Below are experts of layer 4 (counted from 0) of a mixture-of-experts language model. Rows are named router (the router's row for the expert), down (a neuron's output weights, with its number) and show model dimensions 128-159. Each number is 500 + 25 x the weight over its row's rms, rounded and kept within 0 to 999. Numbers have three digits each.
After each expert's rows: a language model's description of what the expert responds to. This comes from a sample of Wikipedia text that the model never trained on.

# expert 3
router:535470490456507507493519499517455499483475511472508490558513457494483528553435494496479492448496
down0:489484473516486477518521567468513547518496493537512468532508535517560500471471532439533507517520
down1:502541453487472487507457517546528495536485522517457506493501499535472516521513516528511471471545
down2:463528529504492527495519493496470472463485509503455505470469502458520515489526475508503492546489
down3:534521477497503535496507516514476490506507476528464517464497505494501466536508505517493478472440
down4:465470498480477487476475475493487522470466505518468504504472467468496535493506545494473527496466
down5:512512476499495493454465528511543487496498510483480468461437474521554479491513491468517472512508
down6:510521554464490507496535511502478526518489482509515494465464495502458482562530488552544465504502
down7:471482480501484509516517490518510509497523483512452462520485499506539501480505488528497495485463
down8:465476510472497559487485439470529499540461528502487444511525517509525494492487534452480504494494
down9:486449530539492516523505478497444525475537493520511461474493503471488470557513488500455480478510
down10:478508518505471484567512480487517484530530494475483450491504482495502498520467475490499532467513
down11:491497516507466518530506523489493490495517501463499503459509513465481483495464492493451492497479
down12:476487467459488502515482482533495529511484521524490484492496494503539457487526517473458491528502
down13:463520490514496555472486488517483490503500528516461507479502516497527463509507508447490534521492
down14:484541534483509487455483516501511508485455482524492504524503513497466520497488481521459495464518
down15:511544480480481459515516516483479510496502500517487483506506479492510543491535480450480566509536
down16:497495472533494467473528502495518516524495483498542503490525484504524465541509502502494499503484
down17:488494470490507515506548534488508470457533491527516480488430496462500518471520511465523546501540
down18:515528533514513507530511501509469557531472493560514504489548466455483519517510498497509547526494
down19:485486508535494500529520510496522480531523517503505516501540479533470502550512531442484435443490
down20:489511482528491476479522459546517521510431548465524500502473468496496490533443483501492542488496
down21:516552464490457542510527500530507502509514478503494497516505488487517515544494475500485493497493
down22:523526511537518482524514491517518484467498539511553492500517504507481453512501491520495536521461
down23:508488538495498499525498499509470507496494475499509472567502460548548474459485487501476451544495
down24:506555501486510531507574510459488505475512508463510487485478513503519496518527537509507501478510
down25:478493507508493489523521510514506506500495541541532474494491508500502489505496551476513494527558
down26:489437493496450494517483502505464502481536537493491485481503472537506502503498532552464530481506
down27:455515528523517499469522471482495522511473453486484504495554511514505486476533529514483511530498
down28:492476494510511502528509492501506496504523468493507506486502530477468508470467514493494502498463
down29:519461494460517527480526482508486493464494465494499466497566485479483516535496480460469502498449
down30:445465494508529505483530502474495516491490512580497480515487479479451466471484487527450537471529
down31:503487516477531471512542498521484464503529512446505473543507470471496499509560488500518506458514
down32:474495499511502511508519524488502516479458514528515526500465461474540493475489494466510517491460
down33:490538528517490484566472503477506479511481483488511542492534533435515496499484502486529494506493
down34:502466456552498510512486526448510517516490500502516502458518478504481492522489560522510512470471
down35:548489489561552528478500520512506448516508519539479508525518531483485545506479555492496545486525
down36:482510528462511470515494515549474477505505493530526501477515495498549445471497503494496495509490
down37:501500490531498478512523524501448492496471452496491543530506472465512516477470500436531481491499
down38:515465495496494508536509520488510556479529508516535537494492548552515483475502517518523513493524
down39:495514467507458488512487504471503482499532498501510496478509472491479458493537493544517502506466
down40:483534522511506459499474504521476474536501465521516517443531552502506501515514492511490521528483
down41:503531501486518493541537508493508468533506522470498518460532484487499505517484506537472570496477
down42:466523495545495504514540458481524550510514466495530475502470494480463513505517460498484561487490
down43:525482567489523461536493540495465502509487466484485507538494510457498494482512476503484453475467
down44:494504470498508474510490470481502489519470470454498455510537514500453431522492553510513499561458
down45:468527501466506499481500520498470488505533516417540490536516419493508479502513522495498517505450
down46:507505519517487486485514486470509507508539533503479474506513508491535506446499461495502508509505
down47:494510499511456454504489518466494511505485486507478521501523494478494516490518474502540504501502
down48:542496495504483465469499540496531503440480528452521516477531456512482454515501502425485508489443
down49:489520493480507529476495504514500528520499457538518530512469504534448438492524546520487488501449
down50:519460518523488522477535537528542535452535519539494484517529481532542468469481490493494521540495
down51:495456517487544525492505462544468540484503427452487477521498467532535503500482480536531502474468
down52:500487501455495467552509534525508509494499471500507515509493542494488436489510492526522477515557
down53:511527513550497536479469482480473485468510494496499469496491536509527511490523494526507449527515
down54:496476502528497534482512552529479517502491434484485527472496510519533536499494494500501510503523
down55:476518521492518484490509487524524515470501422509521484446508544533486495483509529471547523542530
down56:458469506519505533497466494527520531479502502534518518505458514522444547525512528554496548511506
down57:513497474486556506494482526542531470500501484489521500510540504509520470478522511528469485506506
down58:515494492478512494473534484500509507459512473478495491465491472518511479527472533492516531518499
down59:476516512468467538528508514492537490522540514500500508507500475494470480442516500532526539510518
It responds to: Given names and kinship or title words for people, mostly male, such as John, William, son, father, President, King.

# expert 4
router:514513527527460545471509496501479502506563545477542537496509485513498474496479500483573484543502
down0:522517456501489460499486508474503486500510501478481521480493544499547483542533511511520480515503
down1:520534491507536563521466515487494466513494496508503508507530487484540482506485457483500546484495
down2:494498511487531480498455509472473511531513509508498493492505555464508520507495474496510488478487
down3:480482498533487510494517462499477494461517520450483498502498483500509495512488487489471500540489
down4:520539478511521526485424502498516484463537516492552501538507467470498523518537477575479519492479
down5:490524498510505478480472475549483517475527467495460507499486492531523475528473437556524506463523
down6:463520483515504520523500528483510495517487437536534487506512511460483482464489489490518498524538
down7:546455505447538498553511504449520509496508485490475436473532490518509511479501506510518465461538
down8:493477471499478521505541517482527506496479488475533480497552476447458523457519507510527510496492
down9:508514475508523554509495476481501515441513467463485488517515476497498498513542510464552498504527
down10:505482531513536450485479524470493459526500462497508536499479535484555482539484496519504500508492
down11:460514518480536478506479524506503496513482490513457487487484450464534497481526510464496500531506
down12:487491527514489470476492466456512527526467518442507495544464478459488546501486421528504507497496
down13:455456504516513520537501533503502508505522498450541498480463490463508515487497508476486512508469
down14:523464489477433532491441522488534475522503514467498527490484503497482518536462469483537501460517
down15:471495506545516550508521526480477542501501546513510486499498468541497489502503510508540516496506
down16:499455450474518526490550474478442501531500496549493508496539504531490482497538504502529545498514
down17:509491522541449536477516480533490512506556529509520536450473496463538521500516534490549516512473
down18:540508494505514493536497532487530475473490531470518496539494471467519504518525507459437542468501
down19:480498525520490520529479510463511500452538488480456513476491527492466516512528486492475483501500
down20:485532515481499501512492446505502481487489508489486502509511461542490540481500490473525481521526
down21:510538471502506521500531521511491500482509441511510535528485471488497464507524506478507548505504
down22:547473483493506499471511517512493507510480477489475503514436461521515477495517524565533485503460
down23:491507481513497487496488501504507459511468486486506508495494437454461498491550497492483486521466
down24:524500492511488485505503476526439493516496500453478516521507493516481501503507515499496517519508
down25:478488463483502511501525502488471500470498548459486470532527554492467449509525514501461517534466
down26:510490494511524516471472491486490458474464466524506496493483496486477522461515474524486529488555
down27:571526517547526535485549489536480556499503476488522522473532514505465521524478467538502543481517
down28:501504496471512539478503506513485475509476482509483485511469503538537479445485522448494510501499
down29:458528498479465486478526490517487528485476513482512469494480464510493540513508502490545458473497
down30:540491507478530519457470447518524516524487480527471548508500518514530507481482472492492517540490
down31:560508482523504505538476473499462503501462438460475474531507466495492490489530528518513556468477
down32:492451511449497514507498509552518552499513472456537520520504520478552492510479472540479496499448
down33:510476424477499483531497438503543537480553501515501529489524458508481528507502491441481513490498
down34:474525465547463506561486554453501485540465486532498528505527474530535526439485484521525498487519
down35:471502475480504515507549540537531458484505457526488513506522522484501512518506472479550478483489
down36:516513479468468491491488493489493508517504533479519500556506514501525537474476448517509529533488
down37:501469498510530500565475527525516480474502486524533477470506475500518488516476517488514514509498
down38:474513473494487479466483526543484476518491495538477499479480508471518524439520514500462523421500
down39:487484485529518518501477473498539446481471461505493512502483449543534428433469551485479488531507
down40:509488467472459496467524520471515503518484478495489493510526497502552532488489482467482533452482
down41:500495515470562480485482494433502470547493479492485489503487501486509472464496526508487468450494
down42:518484538479509473473531512466516473527477535482519570489535500532486475514484486487506524512501
down43:449513464526452539501574481480535504541467518478547484492501512497537509520455497488506469474495
down44:465512486530519521498455530458485492501498502515483443470505526491521461541476517502556513508472
down45:472570485470491533530498510517505497492462496530503504530477490508474518480481472527481494465530
down46:516475502529515508503511525499482503527476539531502513516484475462517520439512480469506477495537
down47:487479494540542508498470489512503498477519511479499495497519475480471525488499542490478492478483
down48:481510460514476473499492512461493490497477547492506487494534500485495526532517497487494499545505
down49:493496473521496447488486508516522547507497488492554516488509482502540520474482518493522514498459
down50:447525476536523498451536495483495496482521496485485484489488497494509480466519454499485500472544
down51:477461503504497488498484468520495550509471502501506515433509556494467487533519491490491523460474
down52:472486485430491534497517520528485501509530503472531522526472517501466480455532515485499522510413
down53:456515515499518515491490507498495478530497533519541494468472509500570492482529527505501468461493
down54:498496523491504516516495470549505435531517473477507555485473479512524552527492486501486480483523
down55:490499508506526521526478471474551456480526482532488527435535512529508492499493566500514496489533
down56:509487485476515498457546463565445515507461478489512476545515486457497445510475490493477532536473
down57:521486523532509505538468491475457509494467467510494506473506492502503524474505535535470513494513
down58:463490503554496461548509517503495485496539497487463510497531518498474494519532468493507478503485
down59:518513477479477512522479513511459464491558498492521482468552488515472477505552486527509478500501
It responds to: Opening parentheses after names or titles, plus subject pronouns he, she, He, She, who, often before was or born.

# expert 2
router:504506468506436490487537466460510438503463522470520524455512488462504489525484521483495483498526
down0:522461457474475521508446466510488444437469492510480462479534472537452484496472501525481468534497
down1:481463523474479506498496503494493521490511482533502495525528499496512528490522500516489532557478
down2:525532491508489474440526508483525507550468458538488509480523464515486485512454496494473495474442
down3:516487490463485479501461495513475501474548507496498504491511480512512545525505472551501507476506
down4:505503502536491477480505516497499502489454515485480516497491475540486498486503491494492483545490
down5:476500524524528505514467512507510500472490492489498456514456493558493500484471448491507500509480
down6:465489497528555515477521515515556470531499533464537522539463511506504468521502497482498484491557
down7:498452500511523471504550523480492463483454480475530496488455470475534447513507497446497485530476
down8:499532453517564500488489485460454483532517506539460533541486485461443527493490487526504501513511
down9:512487510515507529500468490506513472503469529505477471489535512502513497520490516513494504470473
down10:465533469524500487513467502516518524463508532496514506494515512484537463490555462527472558522476
down11:514528456477515471527513515501500497459575508469529512485503505486525479516536534499491476487502
down12:500444503429533494504483483505506506534518491485502477533487475507503527516465492486492476476529
down13:502522492496513513479534486503526499468499504510433518478503544480508484526520498505512456491451
down14:514514500559506535498505519448482450562487462511506464524490518513526475474492505509518481525511
down15:525514509508494522464490480519501506462495491482474500490498469514495486506508539434517510521491
down16:549502489500484519467513507491546486491477493473478510502527526492551491472451474517430497515496
down17:474551452490506527475525490451509491537499498518491457440488523489512526471496506540519504529462
down18:528507498488460566487494507474516498494513509510540480493504528541537467480442504513522479534483
down19:511484470524422535471488502485520535504538480465466488496517499502521537474539519521505482469530
down20:448510510537496503490518510509507530511488494534467497501546522474498503535475465528512502446461
down21:462461479517470507512495515485505515525491505490494493518505538477490508454507523530519520509462
down22:498528494452485524466498516541507529489465483466513503512514505547490483503499547521573503493459
down23:524487492494524534524488496485488483477494485539470484482496516498514515451532511552490489490492
down24:519491475490490489472521551550535490516561542502504476509503477499485497500507495472513544503519
down25:501476460528504487513478519503452522508495547479505483517503484493508516470510465497445519487459
down26:468490492535501515456493525526459466538517508547503479481501461452467494494481466451527550473504
down27:485535475465511553524490502529539521509552472478479496496531488497479463519505510521501505553517
down28:523514513448514484448482505507513496527488499499506456534503516495509498496539536472470525494457
down29:514509492547488495492511467497527515514531491484505460500502459468516433510464468509486543524496
down30:513536486508516519515499564525487473489500510499486533526576472497539494503533491504525487535448
down31:527512468506483485483500496481500511488521517524538470483499480493499537556529495496489555456503
down32:492453513474533486480503503501504532528519500517527496436476530513474514499519487554487547488499
down33:526459497491446472429418497521512500522494527516462466508509519493466563510528562486503459517483
down34:504516452526518513508500480486500487454514536474459453513517457471439501497516482475532499512507
down35:481477476478486467493471534468531510496491503496486505471508530505475483522490529509521504512490
down36:499501526495519498503493480478502456485506449523484484511492482481511481480511528513490482493523
down37:480479504496481485506495529493540529509505488498503498482477534474493508575483470492502506477490
down38:486496491481480508534504490517528497513491488530486512480510474503504488457494522506498502519504
down39:462509544515433512440489506522522449493464514529493509481504518480485519502508471508500517472495
down40:531511518483526462550501493504485498504510479468474507513513455516480472525522503483493506509550
down41:473481527507536493501505469477449507529499496482470510511494506493485504518492491516476503497532
down42:523502509473480511469508481517488469509475504452550554546498469510483537524459527481511500516532
down43:517498523513491479529542521501471501503504450500510507514477487523467511510545504487500478456500
down44:510494510490520511510486491518486470488474511483507548479537506515526484511477451547552531469515
down45:548500504507463538522521482480476506513496515536449523524517505489481510474515494488470505526529
down46:498513489488454461508559476483498488516503467496514519514493486501508480519474506501481496471471
down47:504522488516537518484471447529484497494435538512538490503478517485478509501524489521484520524532
down48:494487514512528504523517510505498509508526466501477497543529496475484501534528501499549536472544
down49:465429495469476509499513503469497510420514481463523505446491524523509520509556498497501490517475
down50:497462517447530503518490506520543489486505488517545496542496469510459504494508467523511457474517
down51:471519531512532505509486495547484505520573490509463510477487467503516476500498505482496517479486
down52:502539470541524539506482537536508574520519530481504477533485465499504538477492498490483492457518
down53:523489463475509495488485489530508528543537504509489455500508502454511482497565504439525522493514
down54:474501509465495494451514545526494498571536530538500493478464495484513537530491496499503465511511
down55:470527481510478505488502472498514471456527496519472481492525468528513524504490517501503528494503
down56:505494520514522503507522497533430489520486528495548532477519528480503515479509499508487503542518
down57:467492507539544498500511528517502464524489492481510524522533528481513484508499470503467506464470
down58:542494521541489572515507525475530524505543512476508512537556514520497521466501520477447458496491
down59:514496533511571467499471504521460517506506504540487499514496496506512502522499542515482494500520
It responds to: Measurement units after numbers (m, km, ft, mi, kg, °N) and the opening parenthesis of a converted value in infobox lines, e.g. "50 ft (15 m)".

# expert 32
router:504533484507455509477501469465487492496526544462550523475520484476477482510501464472508476527483
down0:507529523510520478498525560510535525497521484519536493470488478448509500449464504483485508534489
down1:461489456520504499520454465465518472492477456509526531494496479499503528539466429482514541455491
down2:482486505490508514574445509502505511451524480438511480496543496448522527481487512521487494498533
down3:476517482505475492522521510511502482512529501493499484498497484501424488510485451479471509508510
down4:497556502543514465511514504497493513535465512510521508518468461496490523456480512565512464532509
down5:511539537535484484518519500427495526501485494524484467452436474523477504507532463497478492462507
down6:480517480495536515544483511495464484496521501488515499525535508479498524507459529520500527529554
down7:508500483492489480502464476465498505520477478507556521489488559534515484519511472518478475460541
down8:526515495524503535525503506457499489516520543525532494475537483494465537487504455489478476476518
down9:478555425518493456473543463512492515517506508536489460586485469509514515546527519490470494526529
down10:474467469488537492533481538487479520554502481492430464517513511475474500465493521495460479496487
down11:516486496452492504476511484462487483519511511470475454469497502536493488512502496438494500476461
down12:536518522496501472474492463557537521483469481503476493510525514459481517505482490490497522507530
down13:526510504496461463509496519554503491517504520527510502494481524487533500493509502540478540516504
down14:511515496509506497511504483524463499539492481530531464488509513502500504495513501490529491448515
down15:459446479516518487498457511483502535566529574526488474511482491511526462531426544511473527508526
down16:479485520488534515494516484473469451503505532540512490507506499513479486464517500511441486503485
down17:511519510522532519504512503489490469490501491442517492513550541524505508481523481503524529541499
down18:489503510478466510465474470479494502476484503475540518498525483503538478503523521457476514489503
down19:493477514458495505521509551464490530416543514477508497510492483530503518506506501538509505498507
down20:476502465451558513462485558493477500525522492509541519511522565453504475507485500475497494471523
down21:485561495480507516518504484471495451509491503444509522522519562487532506508505457497513478511501
down22:487451486502500546469507525484545453494466514486510502470526546522585471500492503479502528507493
down23:541497439478494483438520466518511480486490469500487422523485507535489516478501523500512480516483
down24:508485501521512490507494508480505512541456503464539532527492492520500533536550536483517516531547
down25:478480523524494506519531507531506439499511479512490518465512508480454485466536528483467508491515
down26:525480511505486512484494500492496492469504494505488535448515548489497512480517509464509497520535
down27:491536503509526485480544493485498519514540501467463476501512469497460519525487486499497470533532
down28:505520491528520527483516489469503491478451472487491544464523474488495511477497515482474479500535
down29:509578481525477490514502531507483453508503479450509499508486493504473493507450470506489539552494
down30:572520464457429479516498508472473524528534526491479465505478493487523481507509526522475480540494
down31:499511476496492466495525474477509487497486508501507491490522532414481466502483448470512545453517
down32:542484485473500545512522501473487524524493495456515481489529508494508512501480468483524446518505
down33:496507523515452481460505521475498519461532497493470509491536490452510497508537460529486530477490
down34:487440518474443482504512501491540511489550510548584496505490500481477485469532477543519487527475
down35:476516476475429562506552489467505501501491443507495488471548490461531502491504499515496499493484
down36:498501517517535513483530487524465507469515469515462452525472496492532501495541483536481486477515
down37:499500513542463531484536514480539429509493483477503512480480487505527523488487534502484508488480
down38:533481524508489504483534512492479460528518472517507510493519507489501553541544506536488499536496
down39:519544525542482531501523497475513505466497535528491482503485486505458502502546498503491560510506
down40:510549500529486530473548483526461491510535495500496499474519469496447514542490501499507467528492
down41:454516496520527477555512503499488520452498524487477525544515512420492516490558508508519517505489
down42:520492488510544486532494472501480519559513492527500442490494493511459538509497457483471494481494
down43:520486518520531493542492468533476478465490504539508509495525496477503482553543452488483505531484
down44:461512473485505482534485507495478503469453518489517499536509491481508499505549520521548508489522
down45:494441486528535488499481529469476468477515538516513505505528479515524549491480537485467510495522
down46:504492492463514539477471469518532465511504485476488517497539526520506496483501491549511486527482
down47:457454454487471460523498506567491453499522508494512431490514459508495467518514511521528529507483
down48:524500515496489463434524501456526460509496510573474509506495515541497497468497479486533480473522
down49:493506529479460523484496494511548517500508513480494496498476516506504523503485463497541523500513
down50:539487496490487480493499484519516535501502495476501519498507471510504525512447535508505530460532
down51:481544453473496474531449529509511499530522493524512502546482558540509473495516473509509483515509
down52:454520534494453527477462530529511499531489501493509481508500521496506498487486479480495522494461
down53:498485505521490530527534489484505534484482520497481496526519472505427510535522515541492493507472
down54:513496531447488473486505527509503504479531486496481513466496510479506471524515453541543502486506
down55:488484471524506488526520479499535492529492502467524499474557512458531460502511532496477473456550
down56:498513504515505500506517490492535525468539525504457555506545476490481505477494490521484504458475
down57:483520489483488529550487504455463521520528512473511465534538520504434494501504532487549498488546
down58:490544497530501432500477471461508499537469546464535548555466509500467545470514456499470504480521
down59:503497527487519533513515481478504466491502474500496501482479520491518510471491489459514465485559
It responds to: Table row pipes, section == markers and sentence-ending periods before paragraph breaks, plus prepositions like beyond and below in location phrases.

# expert 59
router:499533486507457514482503471467484490495528545463552525479523487476482483514505470476511481529489
down0:440517508489519528474496510474509532484482494480513492521466464504498445559495474560451481496471
down1:474501544488494499504507504533489453531487487503514494498504590503462592461465527509497555510503
down2:514506531467525444516475546544516452494500500508500483509486533455483480499517503496493487506491
down3:471536536514481464488532510489474545514524524513489484522556525554489472544503515490482495500475
down4:511540529474491511437489533490493487478485505507540462479501442473503475472511490483515491535482
down5:470519547502495552519465509509520555469491499474480516465525491474498548508489499492512484522579
down6:457500500493515516502500568510474505547533543496471504491469514490531523500484526483471521467526
down7:460508510494468477490497491485531500482505532502529510475485491542428521519511528508510529504513
down8:503536498538478524515472530493480497497520497512469510466486511514443491449466509499507486520489
down9:505505477494505454475515521577470504532502502513533508521501501525494469452506487517490488467538
down10:479491483519535478516489466512528483539512509480507489513540483462496508505506505537497483517503
down11:528490497500503502500458478505481505517498474553523432504480508487454528525478553503528495489477
down12:538466492474509497511486503513547496489516492496477474527515503511509488411493461509488521515483
down13:473481450484488522448509440519524523481509528492491522511455498526523517536466519513490536500537
down14:504491473511483520451538493475484497545502464521474490502502513467487516481522493436473535511482
down15:501485517451475530559519489480482566515498504478492502558473499519493502502508482459445520517508
down16:494548480523480466513498467495468480513460495489508503499523490481510507509489467502444478556485
down17:531462505523487468559463518517491503500565491489505469439495510515506463439483533514496480476498
down18:526467442508444504491501495503480511500516553516476544511550489475496491466479474469530479496487
down19:481503490485493478490478497482513507516495532512503475497476521476501483500507506482496531516504
down20:513470460474523515476549502467522506524494471453523528489498511491485529492470504490459490478560
down21:519486495513486513503488477504519496499485514538506492484486524491520516479527497513517522508486
down22:412519490509517505527504491514500463499456525548485497533491515493541476489482469492528510537511
down23:493517482501485493463503441501514473507504489504498518523483524501483530508520497481513528527505
down24:514469481500492500517497499495491509497495468457526522480448568481508493472527525491520494522498
down25:475518486493512503471477501523529491478489502527524481528533454531479504480496522500467531511502
down26:508514469471537483482508543477546485535439492456525503517511523515516510507448534464514518497528
down27:485518511472483515496490479504496498532520485495484447520494559564474508528488509461523515531507
down28:464524492519473491502526535471483511458525481496535495518448561461508506527536511535489543479500
down29:543478501540500530486448480531496534508493532484480476516511496509503523526483529457465494535457
down30:523506465502520521496511509526499460510523530515522441478487517502515487490440529493484515507500
down31:498493469506473476515485477522487492505521445489441532472502498494519525447552486490487526482488
down32:499469515539476479483471558499522523533529527520551501460528479514493493484492518482504499491510
down33:503463453485485524462519483509504501545510540535510539509537510494470495527503447535503525457528
down34:480496513518498536486516495525514507472460498461513519501534502498524461531525492520485476465486
down35:462515490501492484463497516512510520484549528498484534526466539484510534496516535503473505452507
down36:500537514500516542511478523507510498440492518508524525476482504527499508503480520468488485494487
down37:488516531497470518524513500498500500503504476479487532519511514509497468525466470495523487491498
down38:532484494490479481505514507529498478480506520459479508506515536500490513484452510499463499484495
down39:515498481513511500528498473505538550505537504534545499471472511467455488510489433508526500514462
down40:514455467511515496519512490493476509543523522527466493467517477478535510496512526472514471461498
down41:469494478525473487478552523466504500498511483501493475472494496482497522510482521500475534461513
down42:527513496499527474514503506541524495496495482515460550522501478523535525531490425474499531519503
down43:530492488514493471478501553483503513480526494422475474444513520499497492488508521503478557489485
down44:494524508498495551514463513539496527468455469490502519528493494536464528494497512500517482473493
down45:494497518462483481509568504528531491501515500509547517530548529489549511496456504492477500524489
down46:489550487546536482503532487493511500478494503499509459475498485544521537536517426506500512512515
down47:493493500489517494445480529528499470490505539490538514472480466501487580483458475487491484475526
down48:492488495478471514524487496461493508508491515502486499530544487513508471443514472477525496535483
down49:559543507461483496477497504503487511505497487520502516503494494501550498465517504528490481530517
down50:521515510515494550492545506472474509469541498515490521479517471513514479515479501504491547499518
down51:523502494493481490486515488502564526484470459465493495514493487541482484491487470483482465491489
down52:511520534467509521527519463466462534518518479486544481511520540507526529461481567470503477503481
down53:546464496497484455505543479528530493456491505545525489513495542457515466541525476485543520515495
down54:487519514505498526466485520521492500485458483495454460457525513481533552488496516525493506481520
down55:487524531585493503473497591477487484479503506497513490494496477479475484517548488491506486451468
down56:525507549498493477469513521550483462524469498493526519515471554516473566502508542469508484516494
down57:512527534488457493515456550493498497532491523468506504542524506533478449492493492465507529528476
down58:459417509526487471473500482466476461489501512542494504510480497482498502477530518514544462501468
down59:477504470467538544457499514517498530521493508450471506497476476511488514508494488423522534473499
It responds to: Articles like a after As, and common nouns such as company, centre, husband and Congress, in prose about careers, places and institutions.

# expert 61
router:448485531494471522488500503460490510511499554468512519475487489524464510506490533481478566481476
down0:502476493478503477461562547511477498512482490508485518475511489551520520483520475544465524537506
down1:506444522492511481494474462523481497512497525535534515473445534480542529513526482519501503547502
down2:533532472456504496527538476514518478499462471473495515512488534488491516509537516504535496523479
down3:485501462508525513469501496526499496508556535470461502497519529492505455529449500493488507475500
down4:473529527458491517523446480496493463493513501506539522500496524503507529497467532443499533516475
down5:494489468495486500490466491533517497502521459489519515544512517538522448490499534535518482494491
down6:490500474541500497518500471510494447491514537482527479501470502543502498479518506483494477566506
down7:522516511511506507510488504511516493498420487530484533509554525513565537497511510499499489536484
down8:480496502518469487513527511444504499506479519470498436460491466466518508471510496519504541524533
down9:486513469494504510494422464495512561526502497457522468488473502497517500454480502515511519510527
down10:524502496515555504484500493467502472506484487487506520494523488536504511489514494484470469480488
down11:511538491510533482488519509503483493478492531497480520498470509501541539521476483499503502550456
down12:481565479475499501475537475479454530490534489502513506510502519509542511553535497504466454484498
down13:494477493492490540471465491485467498506486495504543489546509484451490464485519496511477487496540
down14:508512438537516464471518501496488459500441490499534516506525471462502533501502544483481524500518
down15:522479509527491556458544520484497505526489488528483459512550475482515495527485546501487526445482
down16:483546509476468514508458497508495482442493469445516508481488510473501486520514468467470490550520
down17:473530515505531506502498489460518468484531441502535535497496565505469497528474506490508492506536
down18:471501493475514504476517474455532532477477541536529506463567524480500510502515508501527508464485
down19:500471497512519462529522494516457459475501496528506525469472511499506528537493512488485500552484
down20:534467521509505471485546554516521506474489519471511515433477514525455462491447483512472540516468
down21:467485488522519451476497523505475520490499503508478504513535465512530479478461487528499511500501
down22:482485506478510515504513483513487508513493483476498470485486521481479570530507534482539511475474
down23:511555470499506501490486481500527499505502464541512526456489474501498456512465508513503461488479
down24:490521499524536480525525474516503524535487526497510446501542508489460513529541504497449506502510
down25:505508485474495549494512512485513478481460494500490546505500516485510464487467494526502470420479
down26:478533520472513508547492499476494534498485506462491468495496497511526520536532510497491511467504
down27:556498498509530539496490510517538455504547496499555563510497495504504536549523465470485470506510
down28:485513466512469479509515480501463477443515494471481538500497550514524471481442503504513527494529
down29:516518506485481481498506516477475477503526481485507506536506511559532511544514519453492503523469
down30:497514510472511515501499495525474481466484507470480514498528517546476414470490500545516516537485
down31:536495506550493525466480510528535491481502508516490488527512531506501528491496497508502503482486
down32:482449525505467486446543487473533476506514489516503522489501510525550499485532469521487500536486
down33:494499492553508460496504461493494487512472462532485476522482525501483477511463482533531473530483
down34:514503476506509495509453532477509533486520469496495483542541510476549492511449509471494497517510
down35:473503500498507495501467479478492509499496490504528517483478489501478519455458547496486558477498
down36:511523508511511497532492541475539519511494478512509471537484546452488525544513459538514517500516
down37:499482433483490504532532482506489512517474489540461523500516497520464530520521454451498482489496
down38:536453545516505472496517479499494470498463479466467456474520498529470494491575500472508491510508
down39:482509545511507507509538503495505490460495525491492488510418504476517525454500494561500493523493
down40:477438469489464480470480445459469493487490460487496509471515484527520499495490504484537518505463
down41:477521506513477545526496504486529501525485541511489518481464525528510500544518478518511509516479
down42:461497531472514488535521532502544460455530495525526502516491511465482539477501537555523482499487
down43:475497525456485498499479509478471518521515511541490503491532492491518480493534491501506502520488
down44:563478500486541467457497496497492507470473487492503469460471464496503495530514530492502534512481
down45:467437507502513461496507485511500490520570474517495447505518454487466519560529503458527536468466
down46:526470478520486462463470496465422511531494505511495472529505473529523508479463488501499457492515
down47:500518489470514520508508494476502540540510520545487549478499502510494508488445449516563443496498
down48:510469499517495469492517453531529461514490449522534503480496524506472447437486501502484525491448
down49:553528488502526499506510518492495517470465484552491486508507503476496491486500512441545502518485
down50:450444491455476478467486403519488490486519554543526473489468512549519471545533480494503508509509
down51:537452474489522466499531493496512469509496471473511538495496530533524418479511484512508553535480
down52:494522466550507513481474546511525514527503527463544523536495477510474525491487509530460485467490
down53:486501464504500494512518489497483510552568505477521426468515503503480485502473520504508481508463
down54:461451501499490502496448487493519487495512527504488479520449488510444496498517503494464497510498
down55:511501459480536447538497565529503509469470506550472541485521509520519485461481516503502454521517
down56:520495494519518530491479483550493487480479501480511531528530554460515477500498464539494511533499
down57:537511559527503485474557485505504490448488536488489509518500492497480496487494523434523505489448
down58:498462522480528502485490502470482540512507480500520513511514472490532477516500527454501480479465
down59:490513539501450453523495487487498517474484525513473469466497474450562486511484503518485523472497
It responds to: Common nouns, adjectives and particles of nature, colour and direction after articles, e.g. up to, Air, River, Black, water, summer.